Below are experts of layer 9 (counted from 0) of a mixture-of-experts language model. Rows are named router (the router's row for the expert), down (a neuron's output weights, with its number) and show model dimensions 0-191. Each number is 128 + 24 x the weight over its row's rms, rounded and kept within 0 to 255. Numbers have three digits each.
Before each expert's rows: "raises" lists some tokens whose logits its average output raises strongly, later layers aside. This comes from a sample of Wikipedia text that the model never trained on.

# expert 1
raises: ".", "=", "-", " |"
router:146168151087110094143122163111160152161103142166162163150091150081122171160120111158121160094159173166111133098097131131148110095112073085127118099119111162104105086136124134165145158118132124100131125114142111102132100141129125143138113100146113134135081102128112116140150120127137101147130124104141159145147160129089133117116123140131139100163135062165109121119103131116110161122136145086129121084108129154135096102147163165128131131127168144122141143070164119175155133127119111108150135129163155114165101130112151126144096108068137086112159143137130122143150132127146104108
down0:143148167130129133146100108110112121149170147114128128110135125138107143093162103123191136112116146144099108164155147091142145107142172111108148152111162150105096108181139133156136151100116126131090135133061154120094152166132172142155169108105089138135106147118150176103121144141144095107110129132123113124163141148074123178182091139062178121152135120189141132128167136127110140112111085136110149102132116138100101143132159113127131150136123106156151123138114115134113150122148148127140112183087097126118147098121130166109100109104142138147133098117119114118129147142141137107
down1:109133110171080164146137119145102118141127156110147122054100143162124048144107106150126171094129159090109113145145144154123135118126150147092154123136121118106118149098142114155109177178126128146128100108153136199102145113152106128112127130154176128112149152121152098122117143126133122133122113147093138147169122108110114121149124158155106085141130148116136139123159150129165111131139143127146132129200122156114126142164160115112109143150119121128124176142157098126161090121184090144142121146102149136123126177130120170126138101129101138130158131139108157133115110111132077097
down2:136137119130135114136107148110144143122114119131124131119123103109107152084140107099134140157110159151109164134114129141132123119096134174114104089124097124107136128138101116111084141162142068131097133179109176105124174158187178147139092163138144134180138131127141099156131141105084098092150129122170168118157114158148125129124137094081121135081128134120122137111127086116147091142143130119188090136130126107121118120105144133083144168139069131102123108129101106088132118119121141118156138094143101190135141126120160131125145167100105186111139100130140142127135135088119139134
down3:119134137127136095110131130158124147131126121137161132112150167154155156143111124124141133145168114124136166150138134145134157115100161110116102154137170145061149103125100099119134121126096151153125104148110118152116111122116121111105126128108083105165113169144110106106174073137119113141122127100058177143187095096148103106115084168097099108158109111104130131084181116115132105091132103176110135113148123117179106124096121152139133090133147143155172115132106144160116083098100150128134092118159145110148151136109136113145144135089104105125153123104118090135141099101112134124
down4:092146131167136138115161179145133121145091092122094181119154077140099115108126137111118111167138106160144148129097139116123113154173103086157111092123134116163115131172145181154141159135114119157124084185118131121087144102145104165138133122120141129139108123088154108107132165122163128135134150101123124117104134102149136151115161109107101112124102107118117148131087155109090099169088101135091072135099103159127128149136116129117102111083104125126147115146082115163133121128089094137095105133120137172096132111137133132148171119138096129132170152137157144129101097106129141150
down5:097095115119155156128111123096113091141123115086132126132129125082144127150137119133115125084100136160123125130130133099135142066161127159133156130080128101158129172132126134186114148164125141129139155150123131140155093129121145121162113123169243139136136156121146125146119135078112146136134103111119130142124100136159159173105122153107121139147137169144125135127142142125137136101106164093161144112081110096111128096147126066121090128103135076136124111139124095133134132125120081116114155122104128152149142147169161095121117103130101101109128131098135107157151128118119160079
down6:145135106129134134122118105115136132138101108118161133147128122139109114106150147132155122135115140114128001126128117103136157142110141129124109122128127127133122129125140100135120145123118142143138148112107147099140133140142135168107118126139120142116142135123128129122099141116159129149113135136119119103094143143123121134133139129137135133121100113130094150125136125118126130202159118148138152124053137110129095103128123125137136128127116113129130122124136122119126132093125126129118125126126123118140128102140094141113121113000108150145143097100129132134151118128109128158
down7:137145061104135136123122080105112089165112131112133132174111173151142143142120122166077175081127106169105107144141111127123142145130133135097135171112094096149116128145082105125110115098120093127166141167100109133131110112100108127143092120120178119122098161120158136126151109127147131119109076146127184101112094151128125173132133136140149134110111112152152142116131150123118081149090141126088137117091121087138164129097114120122165126151116145123134128116112123140177097166157113131141091114133125113165097077159113162146159154095140133105116151116111160125126121155155129169
down8:106112139083100128136136124124182116171169127108111115097114149201113117161100120124128071152126099092125123147133117125118160127110157157161130163081083149132112152140143134112076148118088091093134149130153127089118089106130124140144140114071171118152136127137127129167110122144169154131155139122143130149125095112133122126096119149109139131128161097115108149142100150154168114128161141130121146128121125139108137149124083099148182133109126126122095113118137168138115168126109118098080106140086113164141143109114109122112157138167129197097087148141122131108113128154145137099
down9:185098094121126125100130110096116105105095088153095125142157119125166138128166131128127082126123101112126111094129137139151136104124119093127120124128134117118158178113159152073138127101120108150091138132121151120098160134127127110142126133168115132104099125116100145125148115120144126174101122119117133171090136136129117124113106091095124110150121146107089145125113116080110103112160125136109081120112146124139091131135199119065104131139155126115146125082093122125111114122130132112140099177102132143150103070112144096194104092124164126102105101160138120123111152154176075130
down10:131125111110148111114130094124137132112101134119158100128140107141107126117085108125145165101130130111113093100106097156158179110117140104161164155115131124124117142168164134093139067139132082088115163116067140153152111129108106124102141159147092139119113161141146129141132129138122106093121100127083103110098136128132120136128095135130177187138118117117114147082117104078111137141111110115098113141193077151113162166135108119136132143141156117162098145131136120114160097130127172126102138172129086081144167150168147115117130142162143083116137159104143111145123105138151133160
down11:151133144160118095106126130077135163162137096136149143126113115131168093115083080116121130133130116088152125123155112161135137123137098158121105104112095118157110080119093140097128132131092142105104145097142150114150141111183104113134134132123118124127124129126127133139118107140181129129143137141140124100103184155104163110127147131134110125123098153147159134102116144127114085085076133118040111153084146101103134120118151129166127102109087154093150131155099111081186138124138138127164086112166115157110142141104114115094104127154119112133146127147093134156130184129140100134
down12:144119122155139153107101108113096150105068154112109109149098141151138137108206122123156111130146122126071173115141135099126139144108099151140171120128143133126142128119109137156118130120106116130116132121110084123152093121131146079090112127188134143106127106081133111091102102127111124126102116123086141126108178154103158152084113107115121114116111110122142103126155122127126139195127135136119116128196151114135170098086128145117142124155129122121110078153156121101112112129160167120158115147163117152109117134089158158152129129189145108113135160173155112107136149112148155148

# expert 5
raises: " 4", " 2", " 1", " 3"
router:157168126143137146115106111129150134091149135126105133112166146114131088078083143112114085133104125113122127147194124078109147128164091138139144152114126138129134157119124123168138158152118139128163122169112095143152157107136099149158111111109117117126112147154162172163119149098135153135105172120117123145114111167129164142072169152118160128110188150116112084089115163129136150145120094141177112121106155127103091119118148124137184132146129153132126106136110122102117120109095132116122158136167141122118130105131168118104146131167142152111109108080158123143124085111068111147
down0:119105127113118124134162152126132131138093114146141113115081121137133145143150106124133145145133116148142038118113171139129128127091130091154122108118138106129123098098077128140122103089118135185141095134125147156153147145125137137102150098114127146138112118141145110151116100132119136113172124106150105137117092074133102096111095126112131099117082115160091163104113074100033157121185105086122102124061113174133123136144126151134085095160131162116120149136133128143175127153127117137172157155123116130116125118134152127140128138118151119124137122124101137119122158100146104107
down1:159177134135148129120138150117137150147140124096105095106151141134092199145111113123088124134152111144141095133078146145155135148167108149105176144110153125114168071089154076155131134098144162125146141122168125119140148108123135104110125121123131116128119096120134131151143170133110134149144106117134114141123138143151092127131139104127133139092114138128122141123149126123109116122121128133108119116255115147104110117119114149140133131159146140165123139119136123118158155103130139142120111140128114141102112140127132131123136154120112151154141137092131132138131111172113132140
down2:139162149120116153118108157124122066145112099126124172164104112132130090169121108118113128147146125147140139147125115146149145156105120116157095158081103146119083122113137121120146111122121081092148125109139119139098114123111091117112170170167108153107129124141145125152130122130126164092176149145102126114126131114121133152161179148175121130130083158127123177113144116112104088063105118162125149100088125147158121162163122118078154148115141144126125111144104157169098125136100126182116108125141165123092159107144080138141120079151129137119145156148129115076105121128098099125
down3:155134096069153105139146096148104129168148120170128148138110151155149156124135136134166147070156138131115153145129123146134124148113167173105167106117126143082129069120140141125112093166102164128111142130131161102128130132124155128117175088144132120164146105145152105145091118129120090101149153130132124177115162140165122182135159152161111104093122129149109136101124157129080139132144121127137124142124114141170076123122126102139118097117118126106168118099139136125108129135107096112132125092097138133136107137139149196126066129112118151134070151130146147119117082138092096133
down4:120129116124063104161098128110134144102130104104146172085127114121164135090144115112093142129161139135118157173088108127127151141131146141186141100138111126111112164098150134110113108133093109126096127143093087184149131123136140115153158113127148216143169126121126106119142157109116132125112157119133079146097160109128114150133131123154128102100120127138133144122166097154150134164063127166160115136054159128111136157153091113104169100127138120094122149123101115129093133108125121103151131131128147113157126146120152129116123144120145151139151100148138155167137102170097154131
down5:127121100141119116088111132101132110128101175125157186123102133089118123112116126160134139116127121121141104151156149125152165150128115149114074115115099143095142088136111110144119145107104125077105109150120118122157124111099127137136111124106123093121161126104079155150119152109109171106176107185139102104112120113114114132065159133141130137124114137107116132142143141105145139105134158133143147137077137113146080126118099096112107139121148122147048154179098101100121142126175156153101139096137136156105088152116129124133119135153135179145152161082145187126139145133126168125
down6:109112148112118086143108151149156172122142098122149147139162097108127139169128138130145150124153125114145114108156089129120115133129146127080164123155131184131140128144132134123145118098106112141159164113119138077082140128138140083123105159131123123140157121130159113134152134137139140124149147142072123133104111118100086138117099150157115104126141180125142124130092147134142119129150116101089177095142165121126136132152083164151129144096139113126128179154145145097097119136174155187126118096171138123117115142185150122149099133141110154148078101131149067157097111122182127090
down7:156131112171132094132108140132125163148130129158101111161156126121145014127128106144121113158112137079097182126122119137143121143097144114139106093129140106119098162076152133125173104138094136139144085138136108138142129113118160136149146113120153147137135117115104145161140121110144103144130164134116127123110103129114143165111161154120109156144133142121136107133118139115148123111082144173123118119024152084110133142113158097119152107150097101144103128164167151095104122107145127107089148111101135129144129129123115112127116139153146151095125147168128140111087090122119157107
down8:141130149143148106150084129125149146116133148142144135123149137083126188096103082082103087136154079104131131123104137084157169132125109106102123100137114102116097143098101117106114139141156145150135122151129139121147122091109159140145123076113103129114120113150110132137111141099112136113136148132110140103072141101123134171159149190111158137109171081110124092131129122149131121128118110138132119156242134156125138127137122105140132118138159121149135163160075110093078107135122154137129155167120143111145113095138134132138112128162149149139113143107109120164130129153091114144
down9:128108106170145110085165163132149128101165165101140107154107129159121125091097146098109149161117123096172108117150165100079106122168123155086167127148205158060110110072111144113106130143110134147154174160145155147105101158162122118124107114099144142134135111143099109110109122137121102101124129103104170118141108144150132154098113158119089111115123124126136149142119104115117112153112129140140135135103114125119096175126136124162130117155136134115120145107185124126123145090118112108117133156111104129121131145086142105106126148138139155158167145124155120092129093090092132082
down10:090149154148173145121136135115126159129152099152130122141067138106085179128158117145136138138118172133123063172112118111118109153147117090140144182130129146112143124162117128142156132088113129099130146104167119164176151088110134128120116093131151150156186134102103151139098133123112070145081120117122154130164131104122142106162121134138161130121136123163106115152115078115130127098145133129129141108149124131131114126141146147109110105127123198142147126154163139120147114169125152171109102121141146124163165117088178134122130094138133147093167114112131105120163099153094143132
down11:136132172124097128176187091121140095130133134153139111124099131144147212161153130130112148116118134099110148136203139147139129106112121138154114124113102143119159131126144124141122129122152109130141131150144113132119094116122135121122132154124125150120152123124137133144141126109136119136130141132147109139140138120122138106171162093132141152129097156141121153132144126109137099101142134100117149112255125146137116114126116121126121130128108126142120145126134123103135139127138126142101117146093113096118134149130110128193070127147150108105120124148114128129084124119120163132
down12:134133111143167128128142126109120133136148121074101133129095102101144081147126112167131095123131092168124131132075156132160175142107174128125114098136158140104140122139164135103123090091151131079126152124133157115100089172162141135133157109136118122111153070132149055156109150156114107124131125123107183086138129108118115121105120142128158115164074103093163150171138125135121125109201136099091128089134117140133134119107137168141147129122120127120145107104155148144164145109130090144127095117099098145106125132147153139113106111123117138125148098126118151156134160119159135078

# expert 0
raises: " and", ",", ".", "-", " in", " ("
router:104145124169108119124146101077110107102099137092123080181118143100129174163088114142127136113142153090142102131189160105140097130138174095116098141127119087129129164115121157104123128131136101107124095085154123141083133085139124117112147122127125141145150177107091171104120148121121120142132151109125123126141127135159109122142098145135106137119095130187102135143101082089073118098121110126098143152122134127139197135151115161137129126113162157132086128106126109138112129154152139165113098112099108127131144159132143108168140137126156183121134139103112094092152146158123146123
down11:125108115140147173095115113127143111097126144152118139149151154128163095132189151145144109109091149121119142154150165133153156153143111101086122142125136112141099114134120159147104086152138090129106170159113120156153102081133198124174091117117099114133136082163103127140139083112132176119105207138153129102162090141106120083112174118108151137111161123128149133128125121150135111143089146148117126124061154150112133115153126138113107116125141122109096097123130131112112123128138146135151144135140111134113120173119130104104140109138179106114167182113130137146131131151170122111
down12:101126126153127162118142099135155137172135161147143106139140134134121155156103132095130114135163127156102148090125131131156173122129133126113072167131099124158190112110108161113146116143121080153092132139164134122150123125130101161137184138135138139159137144129124119091093152115098098109132170136153157149144142150124138103110143111123130154120151116176111104138156093134142141184115115117119182152188131125137149162155102139141175137132146146087104100115118122143096153139109154131105109109150180105144114109195123132140111174113149112168111117140108112109161171160147136144
down13:137134109145076134099118103107114111134130170149096157145104147131140147140130105204109154161154143122142121156122151126136166130142151149131123087122129145142111154126120094106169103126169140122094105161141168126104145110155178082096159146111127147127156142097137101137159144094095101109090138148127144089133145115119141134143166092147110117139095094130118163145107163120154145162128109164109136136215148115083113128113152113099110149135129073107121143138149095100127095110143126061149147131125119146114143114118119113119160153121110162117118114119144125093175130130124100127
down14:103145130147079123130095107169117188107176147144098130136142085124165161121147172143131136121093131078117088135129109130168148149122111093145110127134109134149153160137110120136150115162156114123110136143111139123135141182119150096155150190173089130119121205120146095133134115128149132088165127171159154096127144107126146116170162107114129113136152131171143150093112144161128116109167096159102138141111119147141152128135156108110129117130143131093113119137143157098117163131143155091113137143126114118143134116116154122113087102143130086150091089148128112108106125078110143152
down15:124131135108144134123113136137125134101157191123116135186130108170139100110139109067134115092099116107106094125112128143129117129127105164118129160115066116128099143117123146133135103134080181095084154139122097136150097117142151143092154155137113091155147101127112111140096120098144089106133132158159111164153157091140134105151159122108086140162084164106135096124132135126165164151113133126101100158087139129120126125123157128157062133143117148133130110141099157123077168117130084102133090128079136115143110158158102134127140166120089115142101136150139125110156134125110118135
down16:111133167146156096114181133134057158133105117144123184126094141138139127148147137106144092142135138132109166158098133116148120124139147108137166117112156126133123118103117124127089135133112137144142110113126154123143139130120094172089132103153072139092127150144140166085134194117084125084156145127120120172166128165151158124147136144103152123134124109146176123145190129156195136098138097149109099095120115128147172100146138153133149158092146100124117125149099138127097120107137118161138068114142142123093166108107099135115099123142119111149153147099130100134133136114119141111
down17:100158113129139113160116101178157109142128128135157101139147101147120118105136115120139142143131133152068109109145179154103172159127123128127114129155181164166159109150128153115113105124072101147102163130128137129100112117103152121135127108114127137084134112109128090129115112133134147142153099091151141133130118120136111116123122098121115111097109145127145072160161108105132130122139134115119087128063106102112142067073135136150097137086128134151135120128123079079128099104131133106144109113122124156123097132140072147143138097120118053144154178163172107123127109128155117146
down18:109107112134185152124122155115089098140140133100127138149162129104092165110112128164126172148106125123117160137110125108088106131144150103098178154146143174101086109128083165148118172101157130065142127163135124127120101166131108168129133147091080144117165124137123116138157116160123147107142124124131116127116160141115135148123160098167118116140125082105062126135129107136189168152140095115116125158171112126119069123136127129099145104167110117120120159151119113116140077159141144154157125125108128141145150108118089098143110136127131119157161144148124137096147120143155117155
down19:142178125158119131117151138077119101122148135100083115166129137105084179159115145121140180087123130097109127135115154169125135097106129117122168060130142115135136166161145128142123170170124106134123107126120094160135115108128124114128098126142107141139138078091115140120117143110079151106159107087135177122127113130161128129169126141141131119127137099082137190137131094116113125150118152147136124100159098185084104102107095116129123148125120114178162122114155158143164131143133134136144146143167120164142138119098155132125117172096111106134092109154109135144140133132130144180
down20:123122134171152110055122132135149126117126173164144092108075125101142113138122160125168110148158101174134185165166125110105122141120106169158129124194115132093125117114161155121126162120132140124167157139156102118136126156156122150109128143148119122103118106134155176134090122099095079154133125092144087121108142134140137108150139136124124082105104155136129137131145103167135135111153108159100120128112114127146141099112122141103103132141137151142157137125143135148155094086128123139145127128132123163109128132128116190126126107135123101144091101070074153181139155137127082143
down21:141081130089142110128142103127120159109153114126186119125125113163099139138167108113140161155133115092132110065129136165160132126123123158099131152165139116170138102120139123164099134123113124105153111117123100183141116088119131067108142148117126127144125135131135109136134126127176123171110139163151154105102162074121147116139103167116108134115112169127122140108108105150094148149136124141131130153082134146059165122133106123102152131125076134120151141104161106124149121155133110103128169098129152139136214151106122112157139100163153130109126141169119116122086112105115133146
down22:134168127137097153165143135137139106124114124112134166114147089115141136126106110101107161133132146172164174128141138109113152185126144144166114102148137165096144124118118130113096145100153124130098127158141111117109151132142149135122092065110105168098134135112107104136139128129109129141122175116086140142114130121134156142168130161119120109130127128150119127172153102075125130051160119150128139123188079100112150140132110120154132131174121146136119165129125120111123140080148138113152126086146165094089119130104117124114120124078120082127123084085127174123090095133173150131
down23:169134103137147118128138103134124121161129133111100120152142083135108181122080087124143170130135101143102161095165118103143114133134076141126086142093142136130150086155136137118164151151099125132129128081128143147108122163128102167111172119123115122135115132131138120134130108103132140132105130134129149172103126087123104132116148109088067129135159109117150114112118143104154126118177167153159110099063127134094093148119131105144118140123143147104118129108104124123160123102129182143110175131133155158109141168132097109056148165180125119148133102133125139139086114140163088113

# expert 3
raises: "s", "d", ",", ".", " (", " and"
router:101079112146117135119139122163135105158154123115129116091117130128151113117179142130177171138087142154179155147130136172119135130133115152137129105142114140152153169105115098118138121136088110093110154123113115141118137191126111137127116131120137156115177116126123110109161139188080170144166098150141152102114124150124090150075123103124128133122132123090125154151174167203144106114102161148112145114132127123148144155094089077147101115122112137102100111155132173121109129149138122126136146124112092121159150134149118102136118089090125102106096107134160127084094137125132139133
down11:085144106135094120053114121113163123092143132163128135106132097128131087157119109113122119163173124170145138129169129125118175134095114124106111140123124145104137103158127142101071074129129138130157092110131159127166103102126135114118128139112162121165155099146121168139153157181147114083132133114154150113104148110102111164101133114173145145136143176117101143175121147142118113124147152134128100177068157119134150131146144119158147168138143134097115175137144137142094115169112160078120149130152149148140149153124128123088107117122144153152151137122118132133077133144138128142
down12:109122137112104145100133135134144103138112169161141096069124104089147134100134094123123119165115152100138171121112145116095118141114114097129147131180162159103138126111092135090133139144120137162157139138139096093089136135125125165105092092118059144108125131106100123120138159129113130141104130117115094096116127129127148127152124180107126134112086107138087121160176094142124160144135140125166159112202108088113096124098139149103126123119122134148093113116123163104132127102129154137112136084127192143143143148138094130184129110140136081104142103100114142149170118119089136145
down13:128135151084094104117136159162117127157129108099117124131130138159135169099153123134140113116130111087104166115116081118145107137130085118095115123141134145073081173129118174102134122132060130098148131111130120116138149141150147155136174119144148128103167158073149123152147119099124116135127138167167110112123118130144069129144103166122095113132129105110130155137133127106159155143080138157137177152211140123158126122138113103107136117149110115116097106104127135071154126105128136137160133118122142131162096117117110124137110100129132171152150101131139110153116071120103136175
down14:123098141123116108103106131133199138171158127136098132162101113159126117115163113127127098139149144107112124091143159151123124171126122124084102091180089121147117103127155097115157134142098115148092112131155144130151183154112077155172153119101169111146123149096127117153110138089152120105132171137153137148146140152134212174149136152159146159157150113136128082107119120119147121113110096097088156131159128121123077124095172144116113108154134098142139142141116112130126137136122105114153165126133118116129125104096124121126147146131103131110129143143134139188169101160119151129
down15:156151114097125101156122096163119183138126110153135115101143128141157124121136108145139106126144107139104139091126171148115132132109133093096144095148129157132144150124130117138138150140135121112158122114142154083138149144097159125179137122141125133133136140154172141150125091121113115111113115128103131148060161122143140113111137125127121135170130164089177139104118123123122101120123117154067114098144130050114181086142133142143131111164161077101136174072094131113084122150098117112114161174092087133174157137113123144126137142087115132084110134152123121120123079118120115126
down16:122149152155156145110140120114128126169105104126132131130142150151109126165103108171124123117151115096105137114098084090111146140144140124124140098142116192117098128126137136143093117124086111114152146097165136131208153114081155135089129084142171104166131139114115157131100130134107147140109132123128131139142110095087134127101122140075143132155153102152136077114173106155100124197136125120125160144137140145154106133116128149115120152135109132127118156181142102143144090157122113095126106077091098181129137113127098138125102135143140154091151136121120184093158102117129150129
down17:120114146134112105149120145153167172152110174101131144130126099123134164162121120123114107126135176114072138131124083152166137142130131095135128076129109130103105140125164111157082132180114150155162158100123150115117124099132143138131113129104114167127112116108092140108124092154133125128142149135122154153106152148109151116093142123162126145087119112125139198119137112125082098141123126099134153099189137139078145109173101128154177113126121114096109105125181149135147167108098162133145179139149091134105116150141132129099160104163120130112155150138185139107117135151140125111
down18:172136082129161164163158157136079085105129127138125127124115109152106155093150089113103141102183120131108125148139147170142139116132129094150097137122126083107128125159128089108142149121166139141185123125127122144115143162126120118099093090116112150109143090120091127087138137095144124113123124083138143100126122118135149119147124084132119120149118098140067088152136147103091114101129127090127105140131152198091097142158133144083117131099131120134130137116130129106123125137094138131145084104095126162146133155143121078127141085156163100147124102112142123103173155135107089159
down19:139086130098126105171122126131142155129112149149067128079110138116118176097114131191118113150128119087156168157106111083147140140142133153093080119110166140104111149162119125198115158110132121143114121105136132132136150141125152110154138114082145121121137142150107126093131150149124091125131139127110066099110118134135143115138127126125137124142128047117189146126181112134140129108138160066112094161169118118091154152138099168106141137113136141126120099138159145097110119101113146153156136135143123123128147106083126095125125145151122135121141142104132136169119142137084141145
down20:153111152124146099118149113102159123147124147169151116080089122147118104155149064089120134148136129109121056107097181121128105153132090108129115158113131174128132128101166129112125099160092135196085064113110136137122094135147132112094137127117196114114089101153113125158111087138152089124157141124111144121096111115126105136127108187129131144112107130100163149124111174129139086128113120117156143142086125159111105139139122095109165135113123108125150135122112105099132157129134144166132091120128149135110128154118126097132116144109156099126116120130100145154104089122131142102
down21:119139141124161130131095120083115129115156111112098097154099152179142134086142129130130130086106134100111159157118094150105094068098142146114123175174114156132081167138097129093093099155112123112115147152135151131120161133121113126171131131166098137108140094085101140111126124102101149152153111138155142061131090128148140165125124115150153154123111102131136140139119100157132135152103168161143130131166109172136130160127157144074136146124143108116116144135153116110105093157178122136116144180137137113103162163124095104122134178106135125157094148140133091135121112112103143124
down22:137139150160135112066148074119087139141161111163130152129072145135066113162160128143131119101156112132129095106130139148142087109149117170095103100170135131110178138171084135131116131146115081115111092100166122110123136145114111118105105078184129129113135117175145147127155156104137163148154111144123143106176134103138140131090135130147152135102145142112147130097129096139133099097114136137165096065136136131114111184164156105139139162104133152102110136122133129118126149095141129102117126119138101156109104114149128152135130092126113144155102150113131133116107100147158147160
down23:129114152112088098117113085127169124134115127127113131104164142133093126139113111124110111152110080096106093129122083156170137149113095136163175169154092124136131119129150132155124126138125092099125098112151128144143122163127117132165139145086118134136150129149131116120137159146081173123190109140162132163112126119185126165118108078137123103148130103111138123126095114128102160118163152107184131159126125104132155127126121149136120137129148141158111125142149147097109141133135149180160185103108179093113107145118120090111172123184132147101119141130131173101124096168101114111

# expert 6
raises: "-", " and", "–", ".", ","
router:144083117127164085128154123150095123129172094153099147105162139169106170133156134155145130142121069155127160125106095122145141128129173126149122138138179112132135126131116145091116096127150176189125137110115163146126104122120189078145143172128070110133133093111099076106116130130147122111102161169118135106116163093162154116178164120134119123082101107121150121133144136116131134142146110096116139143128122105106140128129146157102089153110127089116130131156147077092122116105141141150114104148118179117099148105126147112146155105136105130111152141119110160149139117149110147124
down11:128106087157125150105126145145138108172103123131080119099114126133105089128127160134144127145118114106111159121135130121175126158129116128154083136059144108143135113176152135131129135116132111156103127106119126108113125143122115135133122159154108068133117141096147197110118130095178139154147133175131091113146119116117135113071119142112109143121128116138119152146117139142118176125133140088174076119127144151128131090138098111088105094128137091101117087116110095129168149136180104142136067119131154145113102144094157121103156133131142126102157078174111131137079145131150145113
down12:103179139113111149114094093150119180140108134146111104143134093173123147127172163086097111156099107096138114106119119130144105109130140127114133151169185115115164127149109148127137121115180109140139118159119146103122155126114108113105093129084129108133147106154170129114134079130147163153126113131093129132100132121134149112100135158096120179086083172144125142114147137131132118137139095124121155109123159122143114190134131112164071145165141154152108137146115145115132089159109163098159092114107105132122097131082105151148158131153090121131126145075121085102108116138125138127
down13:161123123133134163129102095138132161134124083130134080118158102165144126084164146159141117125156145146126073159163093080120104108129143151122138122152128114127123152091138162133152133129137161143120136135118117102105118119092122077153139108178131115127059110103124077106132105144119135118133103118092082104156120132116160130134117126108102135115136103182100097129113129153105111125075075110157122094078154132139111096095127117175140105160147120163114087137132093142127140154128124145134122130152108140135085146137073130172101093137135126155111125104153138125130091145120129165
down14:141140136152109178107125137142104160140087124126155127097160098151166131090130119107090184155131178141153125101133141135157131217100096161146140130137103105110140164111127143138127135089128071128117122130180132127120161096139118121145141141130129163103106142126160139128099140106133153139116131143145183125108098137136130152086157164079124091083147148134092122136102147111143151135167117125166132124108121129160130107163107114120143082124109141116120099149139151147124125161129113105128145155125073141153158119083138137152110128111128095073132148176095127154135123095143135127
down15:153156119093145140126142111092162072143078153137100144160105168150118131155147120118139132103138113094159225170122077150137122098160131136106124108127096135135123139148103118164127144137139123086139079157118145117140072105107138108118150106136153123122160122143148144102156114156151100150123099148103139120143112108107117127121165084147110113116128128110127151100091071144087099142079158145149140114160153122155094120142116108116143128153097137136119147152167118109110147127146134133110142165103111134113136095116159152118126174146168142119133136121151098129161173150119133097
down16:099116156122122111121120122077123100121119112154120122133120091124120136129122128123125159147130140119079129124137127165140133126133134131157102116141121127095123153111149114093075128112121121138128139110104142149111165083082132110168163074131155166119119153111095087153138122127115137115150118107115171106115119153149108131130121075140094075149091146146142117101123181086100120142114139150114152148073091129124097141203118127134141153144109106111121116109108158102137100167130099144165114135118122097119083161090105085099109069119140093128128177137160145126160149158152106156
down17:122125098142182073172151115103142127122120114127115114094140123104153135170128083134128158114117107133130091134154127131134146117151147117122131134078131132120149153123170161093125077135140144126107036133130116115130134100132157153134183120130169142143108102142126105153130144109093106124126152175116096114174184154134181146146165109122159120135137157134169119127122136154156142139113096132164047107123157125134147104180132107106117138146139074111111131103141113125124107141118142109115122135137106096117146138140126114112164122135095109085108101125141130139120145143131182113
down18:133143130131137117129133146120117132092103125124085153110085150111123122128149110160070124124100137136111150116113142122146154118141112100141106185143160083105130136131134130137100084142145135119110154133147096121134142130098145116133114107103155091105083119089141121121110083124124169123187120146128132119072177124122174165125174116116155132144159129110146122099162139169163121073121128157132131126063139117104175142119104119118094110112148142119139095115143108148118110131161127132133113133114104115106111193093158139134147065123107123091102149106127142114156163186130134091
down19:145129117099143172103081160141143154144128141146138145122143115086118128135154157094144169134156119161134127096109160117142154157098117126103109133116059167082098158160146141101167107119146138099124111101151129105122136105083104097129148114157138073168135081131119132148155144112120118108115126108116116117140133139148159128088087146153120110097108156119142149103163100134146129130129152108143164149168113199125132167125100155147115124102123156122116136111112131125143182102192140141104121120134135128137117096112141104152133065070115105114074128139129102115136138133135116113
down20:109130133113124130168119096148189135130121114130135139093161131136128082138126122102128143107121113198111090115140132104114081178098119107123158130144153118118146124088086130149121110095105128128159078119145132152172098134173064165108125141128084120124129131095136132151143145138137127112136157140156146132089121124145103115183159169136147100151111134091102152118116121133130129114139105083131101102049127131121155096075107129149152113101117166115155125133126121134080098162120159078127143143148147122125106149145157153123158106146113128164127134131099136124100106114152100121
down21:104144128133145142143152187134123115131139104140068121157137200150101114128097124179141130133156188109122110151145152086164137117121116136155098154134109159090084126125150094103153116114146111128106107114115140140095131165073161122126125145122129157174136136134165124102119147113120133137137109112095101139120128073112118101072129125197118132153157110165126131172103123138136109080163137122092149131140189136144158141126164128140114146125112119083113112087142143124149167162106159139146118147134148113131135119139134111107099155114101118151150125160107124125124116086151114118
down22:173136122148128122142142126107178142132132152135153110150097130122096101160133085142109112104167162129156163151145138131160106165152100104118170114112082139149095159108121131135142127126138120118150142142144150125137138103106110110118116126134148146103122125114091124184133148101115116130119153160112118148110129097136156143102134121154126118130136125125113133129104111117158102124142106143090147141000075127133118124177156099108172133135163139149150118140106164098118077140099082113121087103132125162131144128114136118139088158119136088116150086133157121130149105117168131093
down23:111077149150140105113164128117161133135147104163130117121167127109116142150115131168132132132120106142152144154109112149142170126107096112135116122129134109114128117174105118137098077091122112117105113150141150154130111148141154112120096146108126130133141090150126143143173123125089120126109181094131081094141125132143167139108119125132113116108110135131106134171123090120148088133150141093123116166004138126120114132125087110106055108087151145097126134124120144083096131119096108094131121135119131123154128148137155111136111139104117109115077141155115141136137158121191108120